{
  "n_experts": 24,
  "experts_per_token": 4,
  "d_expert": 64,
  "d_shared_expert": 0,
  "router_score": "sigmoid",
  "normalize_top_k": true,
  "balance_loss": 0.00101,
  "balance_bias": true,
  "router_bias": true,
  "tie_word_embeddings": false,
  "optimizer": "muon",
  "max_grad_norm": 1.0,
  "max_seq_len": 512,
  "train_tokens": 514500000,
  "max_steps": 3926
}
Below are experts of layer 2 (counted from 0) of a mixture-of-experts language model. Rows are named router (the router's row for the expert), down (a neuron's output weights, with its number) and show model dimensions 0-95. Each number is 128 + 24 x the weight over its row's rms, rounded and kept within 0 to 255. Numbers have three digits each.
After each expert's rows: a language model's description of what the expert responds to. This comes from a sample of Wikipedia text that the model never trained on.

# expert 3
router:117134165100128122106123135179116110138117167147163092088111155154138110121129119109131113130180134145182141088174102154116132157113109093148157112167096108130125137146126109138122117130126117172137136152137119155164122148109131153139099186148139124094141121134098153146131081153132132185
down0:121134161127131112128119105146098117110139104122130117146129149140167068099150114134120155118154162150152130074115144176095149138139119180132107118122110115134080130158135116123121126119111147109178111082096141193141134085119181141093143136136157117096157112128096142128145145138097137114
down1:146119075156130158139169118141131128120148110098121147108122138114122166160151092078093115118117120150126190117147178086163124106110138152136143128161144084141130116167120116112115122147168132099123163133185128139143146123134100124127107115145154129062113140108137146106111123147098156109
down2:113080139143067107129180149125116137115055109131117143070119121133133128150118073097133129142138118134151132144143102108128122131121147152107092092116119115105145147107110159112136131128149100137141085156111093160140132140141173103124122126120154096184124121091113124097105111146119107094
down3:126129151126135141123148138137149113076131106130125112143135151111112135129179147116088178076151154146175118147113102133146107150137137138131140180139067137139122123093135125142079141117156166157143121145127097129146085136096114114098113094123122177112105086115104103143140160164127161119
down4:123114155184154143119092164116160126122146155130081120127071105104139122122099134122161126191131163142151164147124146097140131116148100123141138166118154138142129116082135164155157129087153132106132127117110112096118136145124125135162149093125155127117129109141083143121138165152133068155
down5:142135151116117089106156126135136169158123157133163132124142142145125141158159116163129158190136166150126112075174195138135112148121090137133117138115117106171146120113083112115121150153069087133119127133109114106146141157132125143128104119151133136143142095146127146133175116136119077127
down6:078186113107101118126110125120157142111161138089104099112118131127102154106103108106116140161149146072127151162126131100108098144107129123137163146080154122127114100117123185171122124111109163094085131098091126104123147142132124129106135114113119143110161098095128149135140086093102115121
down7:087125126105154091117119121145153137125120117121127104109111125122163138147143150131134113147127124162122107159101139118153088148135158147146155113114158167183093146187103114156184123129134091132154151106171111165109163132147149138064128148113134080139146108113155157111125123128087133131
down8:081185108136150138122131133100108137120105181120157120071123172137150151119156118111094139137116154117084129128097142143123140095125140110151132125140081132101166091083114118123135144101123115144152120120125151119125121172137106108147125125128182178138148129140099133127096094087092129163
down9:120154109129112122105186151176115135161129112116174169177121140106131139137112142131121103097126194122142128072130128145181104125097136095138148110124123148108186117104099145105102137174112147138115132113125122162114118122108128097138114146102122139157148101086130146087119111148148147125
It responds to: Final suffixes and closing pieces of words, plus units and digits in stats tables, such as s, ings, ations, °, km, Votes, Rating.

# expert 13
router:149137171072119138121090152175164132126137165128161126056123126123116098137117120104132108130140113097167147110090127111144159141130120105122124121132111114122145076111137134117144132092105114137121157158199113178159137147130092127118110136123145145142100136128138181112161106145114150127
down0:135154126121119137112130144095135124154129132140144142133092084075137155111138122131193129102133114131155132154151134120125105155117152124139128110112160082146133066119141119157119155143143128186146179138110150087113105091135138110112122079153070110124139116137129088115126153114110118076
down1:148117138096125121137108148138116105134130129115097156141157152116097094107105154127098166136088091124148139113177118125132129123138130139052120115080154153123151133109093108117135118168135140139136114085147189100129195157109093127118142152100104107154130153154129147137121138158158118121
down2:130124107091114151113097131111151117165119146125119119094117133134088129156114183094117104090070068131125155109094150171134124184142105125125095125140134157124187107154114150158114126146139079134151110086136122118091123134143104112129090142117145124135135124137169090145119139119121139139
down3:123091142150103125084096118095126160146116110108120119138122121111169105141138155133149127071157157110142158150133147134133136081110102110149118172167117128167115092142104121130147094133146140060134171128146179113139118101108165112130149131138103131145106108157123163144129111095128171157
down4:078147138154132140096140175145112124113104140091125117116166146125164130112116126079109164135146144126083137129157156138126135143130124136147143172136131091154071124101155142103123104111131138099155149147158138123146093081155138092129107133117098102134145117116124141088188138145185138115
down5:127136121131095143111089138145105095149112074109118153138108156121152095150105102115143138176112076118158127170124142110123153135136090129148125107107135133174128147117140137167116113101121114088125176085102107178137086112128145166122164143148161112112127114142139088162135135124133162159
down6:081116144070117094126101152155107141134151148131123135083137120177085126122119118101161155176133094136102092127128157127156146136090122088149114091094156088128109121130096154094128115120128119148144138121146119083156171130116136146091164141128149171119165104150136131139115119119146111144
down7:134114102081124125152124147107116170121134144096146161138157134115116144106143150071105107139125086113098127111136135120117112074124171135091122124142111106094102165146144176099142127119129098168134133139140163182117148102131158127119147149180130125083138146102164104109109161151129146145
down8:138122147083093136127082119127130122098115140119115146132136123103098171106090131115118155170166133109129150138131159105145168125108102101150142169101127117140114118118131140115089162165168124105168107128189162115174122146129149140140155121128135174161137108090123122137110155112089083121
down9:127126165141058127109127110136115110189130099118138121137116101170114128158163131167095150142157116145136094143114142088103118115138104136154103136120164175113141145161166140169111120132114122128113105117154139143152090135134139084091121145171093140134098113139114138116106191134126130109
It responds to: Pipe separators, dashes, semicolons and colons inside tables, score lists and taxonomy boxes, such as | between numbers, – for empty cells, - Class:.

# expert 8
router:114102120141151163096133190147110133128137118140157108106126133096138140134175143126124140106132130125130146107118132143160086110113154135113167109123106095157194120170135148122163101109141142169129111143139060132147117166114085125100117160138122111120103124152086175111158112115124131159
down0:108156157111090158132113138158129111092143108169136126117088101130110162142094111169117139188121128173123111115094121137127152115155124161121096124094103112123108129170126114092130113122107146129138140096144165121141136159183115090163149132133118155174155137183126118167158132136134118122
down1:150092145138107133124161128120129139137162100152139088132145100100153164146129153140150132136117113124189117111086128116101127124129104112143096113104124148166160103155100131139133091133143112165129140130109144141098132130083127141161137137200159178093141185154119138096127147139121168143
down2:133154105092143129104137130144160113131148132136157188132112110146148134071125117086154131121134091144139117177145153109128151125150123151140146149158131115148112151135163092151086113107148064126157140152098125139114108146160190138139150127188149109126116148131180130154150128137129132128
down3:139150120133112121152189124112140159118136156122164135156100146148143158102151138119175124142084083104127079104147140148100146134116146148170156112114105123087146123155114153101117138094134157134147130095140139148104114131120151107111137163116114164099086152162164147106120116141089132075
down4:093159106125135115112118130100106144149083122136140147143095161124134178134133134133096106142098138131091128129108154163144122132117152111144111146088134173124147133175102133095160132163088114083149121168118097125108125117093076139112112125117117088158092114143118161098096111102085099112
down5:125161104114121083145126085128105131135133133123133152164097074122113157127171104137133143129102162101134128117127129154116137096155116113113112156140112158185133099123129157102113159106097130114131089127145094170135127135133131061129107107133168102146131134168160129152156129125139192097
down6:120136108146156090134138139153132147108168150139133138120140115127125112141103133107128069118140142133135074127153126149126139147123128150086110170132150111081120175133096121159099152131161095139134128203161150117106124134125108194174108119152161099122115138159150115111132159124115097113
down7:110117133100088148136119093127122136122164101156084132113163086109128157094122110119124127081160159092114158153125142107117098123123107141093091105156103121130131101124153119115148138096100162153109146149110100142139124137169126171154091148118192104103111171108162122121155111132140112108
down8:093128106153179137157111136121132133153147106152166106135137124138093145113128142171093141130130116113130044123151117117113101134147162118178146120103120183160148084145144130116148136112145101126138125106123129137116117112093086124156160117118157128134123090169130162119149136081167146134
down9:113139127158121115149125137118163161096129136113122137133127138105133140117089121114149104165094142167114117126135130111105125120102166154138088181130149169143109111143109163152152141138093097114105123129100079136097121191091116079083105138129108152101074145102138108135147142143113089111
It responds to: Word-internal pieces right after a capital letter in names and words, such as Tw-it-ter, Schw-it-ters, Phil-adel-phia.

# expert 19
router:188115189095139127106084133168121122137133145106138093116106123112141127120157109128136091119126105147122133123153123144135125085127102109091142100102097106134112131157171155093133103102153085117127163181153141193148158155142139127110101113128165139093135162125113127105142121132117147114
down0:113157101144106125118143170170130125114143141123190124135122140145158108156144144110082112139086092106136086136115172111093112168098097103099143112106111122133094102100106105150120128148159143168157115119096137113149128138122110119098156106120172097109163120133145143165160095126149110153
down1:105095103149135086132116083159130117186116098115187145119148150092082119147171148133147120140131124111155152123124134093090142155128097108109139151132165152104145130165151125136135131107120139123130078164080144130131126109140122129145136164111166149118120139094098174149136144147114096101
down2:118141149096072138124090109164144165145149106104151118105094139094128144158146142079153107150118114158137152122167118124150136164103162146121176144172125113132148124136204132131132140156169130103154163102155138121149146115132119097128138111093126144119147082151165120113137142141110131132
down3:122130162139106118134109119106139181164123160093093104126165170125143133134102102121140133131123164140121133096114137124128138149121114096157154089183160135140110134180120121138121152118132124130160150173111175094143151106129144137113111108120139157105104124134194128099145122080127074104
down4:119105160128142111117167113094109150142130146101149093165171117100156131092144169170108153103163143167156103171071124125091124136140132154152153105118133133122121139095113130155107134129114154142081124136092107089097122121129160134121132141147160124170092115132119121118072162124142143127
down5:158125118115181126147164105176113123140133174149145132130137150119123107102094107133099144139175148129136143090129134162123177118146095156126126106124195117143130121123081148143114093132084105113114165096128088096152141119141141178097095128144087141111133136147149160111116128112115131117
down6:124109149133098140162106122127106129159114124129119132155119086065090129084174163156139157108122102146105124107135107162087070099127129150086110151146143119104120088147117100160144119138156147101151156154118122160146126147165150150115113117089115135110165159113131110119135173116135125144
down7:124156079123130126126143125110130144140107146066075102109130143102112103141179197115115101133117171170109133144140174126125138149121113114149117135160130130141141152168166105117126134140166069148134130103173110133120111142132142143107161122108122127171145129128099150153148116117167143111
down8:132098163174154168125156140166085099137152155142135111163145130127131150115095161116106149113176161117139149148102124086118108142112119107074112148139149133133096107079120118138130160157099120151144114150106101123155111160120145108151131144139151138169094160127096169153149114154105125101
down9:103168134099151161136147177106148127132098124141135111099128121161110129149139091124140158097133108136135158149093110116100136139116115148119142147123079145136126149118136139070125116158134122119123097089138134117096095200152145099074089104107079121101123113155119110128152168103116122149
It responds to: Commas and prepositions or conjunctions linking phrases in running prose, such as in before a date or place, by, and, and participle endings like ed.

# expert 2
router:127102111122143134135121125171129073131125163111172139135118138116125113116163121139125090127127146091181143113125158131166113100150118093109130135125150144093133119117204147101133135098162116141121165107125132149167086179117094129112107123151153109089103171128112113119142079110109120119
down0:104102125108108085152124163103159137118140145121093137164131128126146148131131104149154115136120158132122087107120113132105128121196154091134108130167106113163102154107139125147093093116126131169131143059112116094137122092102141105137091106106174154111123162146156112160147108107142159141
down1:149128169116110173145134133163109145158128117095128138101165109118072098108158115118166122180139146098145137140103117103117140103115124114118151139156149122097168100129133074134158114138148118099118124116117140163125145103115116118123126146151169147107080132152127098109106107115145093056
down2:156100117140121123173122117101124143125127146148126184117178107131101145118120144130151176121142139112062128124130110149101119155118150146107101113107115113120136131103126107074182090107132118121125136123100072109137131140106107126090155120121177136094078146101157115121179108111121118125
down3:108153148105179171129117165129131143118085100175117089104136113125139136095104137133119102180122144164075139103072096156143143137109135095151118134141106090113110119091131116122135119122122151123093093152099103124105141100108085127142113154136120156160139137111074119154137140146113142133
down4:118121161123166133103111142131114150094148147145138123123131148130117153156121157123175122151152142134106149168100104079148134098184110143183163137154129108116113135147165139127124124123092130081112121147090170117097124124116107141169161150074139135092126151105171130115109133115110086139
down5:120116154098116136117162143182107138135149157108123135136136173115119145092075164118149135126157146096131157108149115078162119114118105140159119121113104091131130135154143140056130104096110153153123165142107131114143126125157139138098094143139117160146102115129108093155103179100143162112
down6:108162150098161119167168133102115137079126152134132120104132136122172152109136117047106114105146144143134162134171150119155110147154121096112179135149133105113136105099143153082098094141114107114093107120127162115149117107140107139137132134115092138127138148133162132118093172152110150141
down7:119147121149147133148116110134146143117124128106181114118104144134147095168183156130141135170091183175101162096118163114147105125094139152142152137120106111157172116098110131132120130085090163113129105102139118168142132123141102142149145132126116139131151129114124146115140208133103106149
down8:126103177160136133089117130098098106156128115163154114122164126115139103135122115125109152103095139132154110118115131089152125119155142092159115149122136112158153138193138146081166142145168125140084090141132173111134166126147097146126100100145125142105138106163098108176119120105106153146
down9:055132157130153092088169106105097120147130132130127126147161141112162121105132105138112129131151139086146135158135104136169123118109112117075128139152173141105097148102136128130125193121174138141117104125131106127149129087140119122118155140112079144125173108123147124152131113160083132102
It responds to: Space, opening bracket, dash, slash and quote tokens before numbers in tables and scores, plus the first piece after them, such as V-iet-nam, Tay–Sachs.

# expert 18
router:129105150136126132112088138140098105155105121109150102117118152139155117079139146099138101114123138128133122101170138163153117134081053110115148100141122134121112088176156157114170152126124116127124162119146151140174095142113118100143101146141108076090094143133106141108175117148118141136
down0:143138094096120129100135148123130107125159119114153120115102118109146162128133108088166099138115138103087110068160135118139096156132114087171156174108108134126132135125150117067152145146130080083143130136137113120127115139149086101141125102116169134135121146144115161126109137133202144123
down1:163134146093137143114128085081086120125172118158091094103124133142132172108156151101136160182113121137131132139119125122177146135094101120131104100107144150145135109098102141156146142129123131087148142089161134127147102135153137140104121093101116117133161101135178150146099074139149150135
down2:130105090128140103158090149170122138107136117133170137157165114111141095152132117156133158131097168136138118083088119145106120073137139111109137132136131164117166136115104139131121101132119108139095108111188137101100124148148140128116141127169157102131086181172172108120125126108147158143
down3:118141127161167125129110141079112174152093160147095136134149108140117144082151139132096133111178142124094125118166105123124105114121106175168118099110172109101115126133087139114140170088148147108135105098144128176124159072121117132118131124126122150109146151150070141122133128134108126145
down4:126108164125136109135122121121135168104114132080085093097155181118146109170130161139156094147119121141124127168178099153102130160109147139107121123155115108169132131147170120068140128130138133122132089136156164122089122154126143113096108188132149164137112095112130107133130110108151122130
down5:095129147135124180175170137167124141131141113139097168097137108124133117082151134109102178112147158138131109097074140138128130171152150135093144142105122120096132144157140159134163148128127118114107129145116108147142128163078103122149122157121070130086128149121160113109175115108143122129
down6:160098142091117109148139116101103124122128123150155117116093160161120156101100090182126133126120111130097165129112107174113173161097125141146120168123137128174118110121117135144130134129133081163134137145186130140122123142118079129155167120145136163083162131174152112132110122150123099156
down7:138124111140093146189127104162134123116134161154160144061148142123104138126088126108108123171138112089141152094131085132139146170158122110135118133155113118128169133131120140106160120109062114140110179132109170132143119137084131152165148134144144140143071129109145132142127125128104132136
down8:116120120113152133133134100169081119118101092157142139090137086125103119134121155111170143077146084154150105128166140119125130131106108132123110146118158062165116107137122120142086117153111074138121141110120186098099138086128146121138098140110079140103109123109124135117156138121129166121
down9:103126149093100110097150178111113123134102139101145135165147165140125125086151115144117151128084117117115132103101117152119139172126135129118134077108113113101148153121115122116128141068134115120115172149129107083132107099097110083144134165148160171111148116096134109117077134125088159154
It responds to: The and a after of, in, to, and single lowercase word-start letters, as in God Save the King, retail c-artridge.

# expert 5
router:126115191094126121124097162141128115130100152113185133107100150156104092101113137080125111081129118085160146124105171108128141116122115086103146129138125091126160111136136123094129156123124109147109133170172105176152138148105068144137131109144150134120113131132117142133176121110108142133
down0:115110068110143101164130149115107133150102156127135129132135141114145125101124143128098144141129159114109160123170125119127099133094172096150125113121130154161107153050128146117139109126121090102116134149101123073169105130104116123106103154146109114136151158144079184110151134099120139165
down1:122127116150119142088126142080105103140117132096138160109142155053124097107122110121110133094138135159117110130113149130154145112157138137110150123133156106123167112143118115141175130163091085146113159133153121156132100115121115122122149119090094149076100084172164149126104104144129170100
down2:098129142121143155147149117137144138132116162130094148108188129093155118097126150144127141139109111124191121141125135105136107151126149122132151146164131116137128160162130163116120142146121063127100144136138097108161118111161096134124128143161135102055137179171127153124084156113157116153
down3:142157120186156137171150106120101116141105153139111155097143137169142098156101140134120114120129119109118132091128159183116085099146149148091117146094122137092149156138162126104155089122142116164116137121133079091089144170158105112145099087113140120109154132152101101138133112130110122125
down4:142120102141130103151160114136131121090132144109124136104104089143137099096108104192110107110148170107114148122129139128128139113127108124103128098154134144137137142163137109149168122204135096156125155125126118110092152153139106136089150147091087145112100063111148162166120152128117100129
down5:099142141136138101156149099172148158166135130133155082124140153121126109137100107164167137127121109075134128080127134179138106139158123130119177140138093134150173078140133134144095144122147132125129125116139142075121125173073133107132123145134160144125118114102138123134173123089168134115
down6:156163133121131190100113127159102116119123127140159112133146123130169149140148100118110107086105132142115097139115101166138108145137107098177134140077117118139174116166161094124111094111167142125107190170145138117108161097132126118146122138137133136177153127106142137129127150171112114158
down7:116136132143125176127169108114132157080120101135127102117137160137112103125131109089136131145088129180110089090143101121105153136126114131138165069119093107143113133187090109126108099090110159109134162087112145113082119130126116159085147109092143106151136118113156130108149138137127128125
down8:105113165149128139123146170152112142089125104139098102150154130144130173137117108117144125162142112153140117165151113101146120164117120106164128135158094124136151140121134145172179138150133101123089103104125148100099083113076166105176066096108129148141137091094140118132131117124144119138
down9:139149124151100115111113085134141095145142080090103126132086102094122137155171109136133116142156141145142132106097138143145163110144138122128151120154131130105116136177126138150135134127124163114134111165118138089146122120183090109148115131109103130121067156144128148164084066161097148103
It responds to: Line breaks, cell separators and heading markers that open table rows or list lines, such as | starting a row, newline before - Country, ===.

# expert 9
router:137101139155116155156082110138119129126073152104166120151086117142138087111106157097117142113158121111123153119109142164148085110105144120136150118117124127143112106134148175123139128110135102139134145130155087163155088147130098126095145129103158138125146170153122169106163069147108128175
down0:138126142124112151098165119120123102139086092110163104139085144106148133134125134143128108170128082126143139107138142146160132130148158107079150117117101127073159108119117142165078134089082143139115116099124133081111096125134121116090156118153143098124113155158097081153117177137126130120
down1:131138124127146128136126127151118117137099122126115131115163124123131107125189140140167097097085130109123114132124125106157083137110134151111160138138113147140127154133109156125088157190149106119156123145132105168155132150124141174142081066125162080173093084124124126150135102149149164112
down2:138115101120123151120100105110114079159133114132181113083115091119116080128110097148117111151120141114131117116132145130108071137157116126124141128118162087147085129054118126109141112126101187112109136123179105126142138088123142134127158160110139119107141136149173154096141113113112134102
down3:097161127166121128113156150142120120147142176116177163152138096113120131119128105098047095116112162156120112116098105126123147122140140136115081140135129119086168126135131145072142156120157125147175096146112156142136146136126154107105141135145145169115136117166117127121155142137133177144
down4:149176108114148131140092141104124141151151111156085076116105121184069113124118123143123093167160119099144105136133105137133097106104136135157121108114137151126118115158162125133122137064121088097133124098144097126109184147145119124162136157142126098099138140141110112137099152139103122093
down5:139161124138162111126123108166111092139120144120152126157104130108120108117139137149111158120094154146117104102130170161190114094132105167154115152171092083148098084126146131090135155119098146114145122112078121110125112109111161109124121104178118125117149183130110128136097127093151119108
down6:108085120112120114183126132148108092134141173116130132188112189132077098143151120079138144130114144161103159096124113146139115138119120099131089133158114081118128139145143165125143121090127107151098110086160154120113140107153127132124107136136140107135149168092123111173125144134106150129
down7:118100095093123131128154172127091101163150126132146113149065138147154151115137147125108092152158145118112110165112101169100115151121123102112124110132119146116112137151174140125104132120105118090093172120139069143145108115127158117133105109134174086105146086120130142121135154121183133149
down8:134087169132126101182156108103162102163126126117129105128171135113102142121115116149101129106127149159095091089144142154158160161130139158109101120101156112127100113132133138141138167128089124135136120128122085122114129143116105166094129178147115155126100105141133155129116160052107147114
down9:122151112099150101087112106147097146139088126102098127103118114149106145147106130118122169121155099142135162153151123117134105092119100114143124151157132113101171108093122156116084152140115139126117113185159110088140134088139124143098116090072105110115117097141170125132110137075116154105
It responds to: First letter or syllable of a lowercase or capitalized word split into pieces, usually after the, a or hyphen, such as f of fermentation, s of sacked, B of Baptist.

# expert 7
router:118124167123122146111096136157128104126115135121177150081153147193134101120166142156146110116138125109142118117123144142161120108109107098083150150131126097116171135136144162114132115142162132162147124102218117138102131112072106114097124114126145133118153125134112125118186126148114133124
down0:174124096120154171125132106143135126094138138099111108139175086125117095152134130136171122161140120167167152144136152135132127158120103165125116138136154155155190102153130132134126161128183108114175140116091139165104134138125164070128158135143103133138133131120138149133166099120137159117
down1:115089139139102146138161162170123141150146115089126142143114125105189138105085139107130129118109184140180112098090122132129144147126139156138153109174122134128092120132157140113131102105095131108168119160096162120130123127112144126114160103107117137124143164162107067144116176130145137107
down2:121083117135119133168143161108148128144118137117122170110173101166120078095120132202122137106152138118076144104134091161160136104131124132112164090149143083116111119130123144110145131129124148159158104149141130117125176094128106108121127121132107101161136118086110111090113151118100110107
down3:151168121139092126160139135158101101097114162087115156148141115158116110139129114127082134121138115128122095110108139088166153151105093103123138148135123120164171112120161152109154110162132084103125181175120108136155113115107154157134108115131141095092110092160131093174125136116144121145
down4:107108098121116144100102146114163108133128111145164139155138156165097107103141128129126163135109127085122122119150111103145176134144098127140164071140092130186146150130140155117122125155130150122145069093183094131075152154135144148148134165117117135129141136134108140144119110155131178122
down5:143143156132109089136151145136172148152133135128099088119090132163126150188143094163148149155089076134140117147097094130119094145156108120127139142111122101146140155202100148104150150111107092128139143144122132094133090101105125093127126128116123114124109136125108108104158154100137168140
down6:134111166090074112167089066135152155117123178097137128122140157152152124084112132163156140141100147148118095137113123149138141114117070136108116130138122134102134145155106140171124120080127116127083162124076188163116132150138127118122132115119121112120123129101113129157116133127107139147
down7:145103138131110110135108110100140127139076133119152106104074156120144152115122150129093169105101123135141109106120152172137094109143124148124103157126113140113100148117167161116107126114120159136157159098114116133099138121081099116093089111124146157170081106163095127122117102146137116194
down8:173136150150136147108131126114135164098129115114097171125119147119168156094098122104108074120138086135193152101152129150151147122145169120177133119124108123136113131148092186103141129119132120112142120134130141106131147087132138092106140134088120118172161163132137125105100103142173134147
down9:157145163154101123161137148128125138120165114110072156144161113084166130121113086129161157124118155123129102135132137164129113126130160136141148109124109125195112134120134150112087155094135106114092124147142158107118130128148103100086132122084146136132139106095117150163142134077151097177
It responds to: Line breaks, closing parentheses, braces and closing == of section headings, plus pieces of non-Latin script, such as See also==, ^{2}, ).

# expert 12
router:107138156108125151150076106160134090097119124149191112097121130153146135125115139140131121087124121139158120104118114123187123073125082078125177111125124133130123138136158161110122143113123146112095123154106145123166094201136149110116102134149129154135135131127109164117116088121118119125
down0:119103143163125162110126108107122125137139167145127118132159145142135121119120142147124092129083138147165087139107095122104128131116133118147137133128137120107144140153129191165051188153143108130120149127119128103112146087083151165178106116093139132155146088123099109099101145150148141112
down1:107159144116115136141157165116132143127158119129116124126145091082087162151089116148160127144146153120148114157153076151138130159155088113154122119121107100131127103088139106080098116159113113148118137123132107119126113115083148140162142139129140102190185111174150113166129123114147120102
down2:132123109171075085155163117118131083139153128121086137123105103103130124147158137150171143113104102108127153140102140105152113103192149133109117143095127089144133123132122079166151122114127114124179104134144145153136125107097113122147171119123144127152124054138101153123123130143140106141
down3:121146144144099095088159100158138113138121124130121173129112121096160145144097169157151133139128152082168102127111157081146139122133132122147130104128146139080095152123112121167157141116093120138138106106092164121153164111160142175130206088130117112132123139137104159129128116127121147147
down4:135094152150144095097157121155124101103116169145179084141112165120117093173063116135138119107156161120135145120130123107105153097119119137083091169107167143115132102135095142100143163149127093130128106152148124136143139108107138117121138131146072120147134116126157118120112166104129172123
down5:125106115140145131075127149147123133110062146075067117133141096108123125088135153126188144163102132112080136164128151121111145132126144098125168123097158121119130113097147102125123149101133086118149148128155192086117145139135138138152139132127133138110123153109152095119143118137153110141
down6:165143111150162105143122115138147110167124121136108186160120149121095146115167102108142138110146125096155140098095127142093125147114125127145161119088134137168158150105116078119123132131105126158097090108191141171115164098135130130133113093105132161148143118163131115159160107142113097101
down7:158126096109142107097104073128120097119126168126181104118162148162086150156152142147148143139108114141141140146135067097136137110165145130139082134113123157147137101103134132147121123072134152131106150126128166144127166104082131112100106154154120132132111106163118125175124122093139128097
down8:099150103122125135119116124109160099091131135120116071120148163100141133131093177122094179125129114132122105120137089129195142138102113130197156153135157124103142130104151167134173133146146135088153167109134168126094127120168130141118132091140115119134098133126154125138115137132142095141
down9:106144121141151089108119106128096149150148145155155129114119133136158106122174145123153153088154112120186144165128118145113083134137080134088080171137139149101156108147180117137166131118140119185092105168134143122121115104120124143121163133136098115145117121114130159126164099131161116140
It responds to: Digits and spaces in table cells, statistics, citations and lists, such as career totals, poll weeks, 569 U.S., and units like ft.

# expert 1
router:122110126128146146104122149144108145110096182133131077128108135137186100092117162146114134150112069116169143113109146159157148136117129108112162155142099109128135120127123121089127118109122083112145127132151124145138099172144100142074129136180143139115143149135135155116186114156111139165
down0:108096142126140128159109132113070166117130112130030117157168103076136134122069149177104124122142120149115159143123137154133122111116150122141095121150163137127094150100111129150134143089154134150128122126142091111111120126103126104121171127148137117128142108149158100135164108114119148120
down1:088127108126095171143117157140109132129114121125121123136081167172125137140126170130134172115129114119153177153147151121086145123099138150118157124168103118172103156091104167114109121107137136102086151135103090115096119144138137105141122121109161100141081118167110143165158083130141125127
down2:124143113163184138096154140134164176096130172138147113165134086154127139118175131090132135110104134089105082125158116132141131105131122141081167134114061116112139129141148107109166173167106111105134121108087136121104176113125142129123105147122151137110144150120127123150120141118140117142
down3:115119079099108152111128166091122108142108124123101149158133128132111120162158112147103164128137125149087115147092131155139150118148152174124105104120104182104119102157098172096112162166101103137120138110096088097104138162146115084086115140110144125108120124130135104139121101126133073134
down4:122138150150148133106131140065129139167108098149099129115093145159126148130108127140146123163134063144151148134109082144165126136080131146153139130107100116137173105113130115124154137122094102084127131173135128118157114100131116113143119133103115103156117113103111125154101097092089079083
down5:155089125141137138133139128110149099169158108138173118131106127107121163169120111148153119078133126121149180122121115161111098116137177137132136154128117078133099131113178160181133114135159136151175108148117143177095138118111140107116089132132129148169079132140108131117127149127149161126
down6:120122173137094104116156166149104147050120143138117123151144138118148110149129135110134128138107141155109142158110155116122090161139153139134120094140114107127148113135122081136085116095157136150129146122099119141131125130134127146152082073058117103159118121119123136095122105099121064107
down7:134109104146112087117144110125115116133150100140145130176091132139087126148114120147122118125165078127126118128104092157166146112110124170096113149140105085099118132144139113124156110157135114097138123129161169075087101133147118146101144125138129058091156119135160126123170109157165124132
down8:146138124139143109112115134144137112120154141145136127131097124123124122115117123148161121099205108144117126123143079116105150147111162107165082132099124114136096120080117168118211141152124134087135148133132113147133151112109150110087109120095146194150124147122121182120102132133147139140
down9:142148090139149186173136097133125125142110133146117131102098114102152150134140168116097123115105116119119133158078150158111102127150117109096101097167140122124127105168081140099149119090184140097161146130101121096129099123117134125102135135115148096157155122159108083116090108124099146151
It responds to: Single capital letters beginning names, acronyms or codes, often after a space, hyphen or parenthesis, such as B in ABP, G in Germaine, F in FR Yugoslavia.

# expert 4
router:109138156138133160115137141133124106105098120082147141125129168131119080120169153134122103104149134126126130122124163159122137123110072111123187129134097109113171100161162149075131145110160101159074115159125114135124108139095153108143137147158101140096114168118092141089161122134110120127
down0:122140162138129112152111141126127150157113165097078142126095158090099158116087121156156112141134115138130154128193116123115119138148173126132112185139170131119145123117081151101109079103131138125098122112107149119084124148141102130095168128106108124143110133126079110117119167139135091140
down1:121177150128147123109133163097160121148117152108153156134154127124130134115092127198206112129128156123128131126122096108163111168143143071109123117082133133141147139111115158114139097089147092105119103130112149103140151133140119147110150130109113122140118149153124115063130115089144152135
down2:128098104143125123133130131120055136143132130080151133142102155142144168139153160107129088111187122153134108117117131162113105118117139103152118136124103074109144119161111111125112088136148134150148148089122144155134147118085096128064168130169132161127133092140109104147137129154110157117
down3:109157156164133131158106126137177153105158144130059135131126153146120148090098071122120132118120124141113102131159145086127127123152135115118114162153092112175140130109122093106138133118107141204092118114125163110171135138131167124133153136104107127144131113099115137136092098152128158112
down4:117109112110162091116156124167158101123136119150115122110105091117129159173092123119148092136142093157142141114155128133165143112138107109210113137147156141137121121120111116130101097127110164124130077112101122155107152133117131099079128146170155133078096130099148138136153150088138130109
down5:128161136094136072151157116134113128149123142132130139172142138105141124102178133110106108163127111081154124139143071107115153147143136106114124110163128145132108128102137143104136113094097145153167095114101158101154105129166152130153131112161082154146087143134170117135102100126073144113
down6:064085169141137122125102130162121133146172122132145132138121096174185119153150100118105128164137124136124170082104164127122094142125176102111112102138134110104141135112146119150130134110159094132113116112125156118149153109102124159154131050153137096109101141143137127128132128133163127144
down7:118114176110127113139147152106126127125093096146076119174129153145095101115125100120148121166126115113111141103131108091090183127093112132150119149131154157157104127126114145132157162096138117130159139107106123125117154124127191145122102109134075090122089127146113111156133181118130137086
down8:138131159098149119089164091114117145128142141096153210094138125128120119113117150124144178142128142131111139128106136167157170150143129146156130119110127103121112103125125132105131095128129069095118171117124132130128121149131173129123158146142146075121137089097093140119148075121096161140
down9:122142174120147121175151096129147135101121155150167162087116114126135103162153127109113114129099129113125179108143150087191093142145168151118162128146131109091106128144148153147155162121114143184154119116139110160097140137134141136130113139162093128070133151125116142140118100137116135158
It responds to: Line breaks, heading marks and determiners like the, a, his, its, first after verbs or prepositions, plus pieces such as d-ual.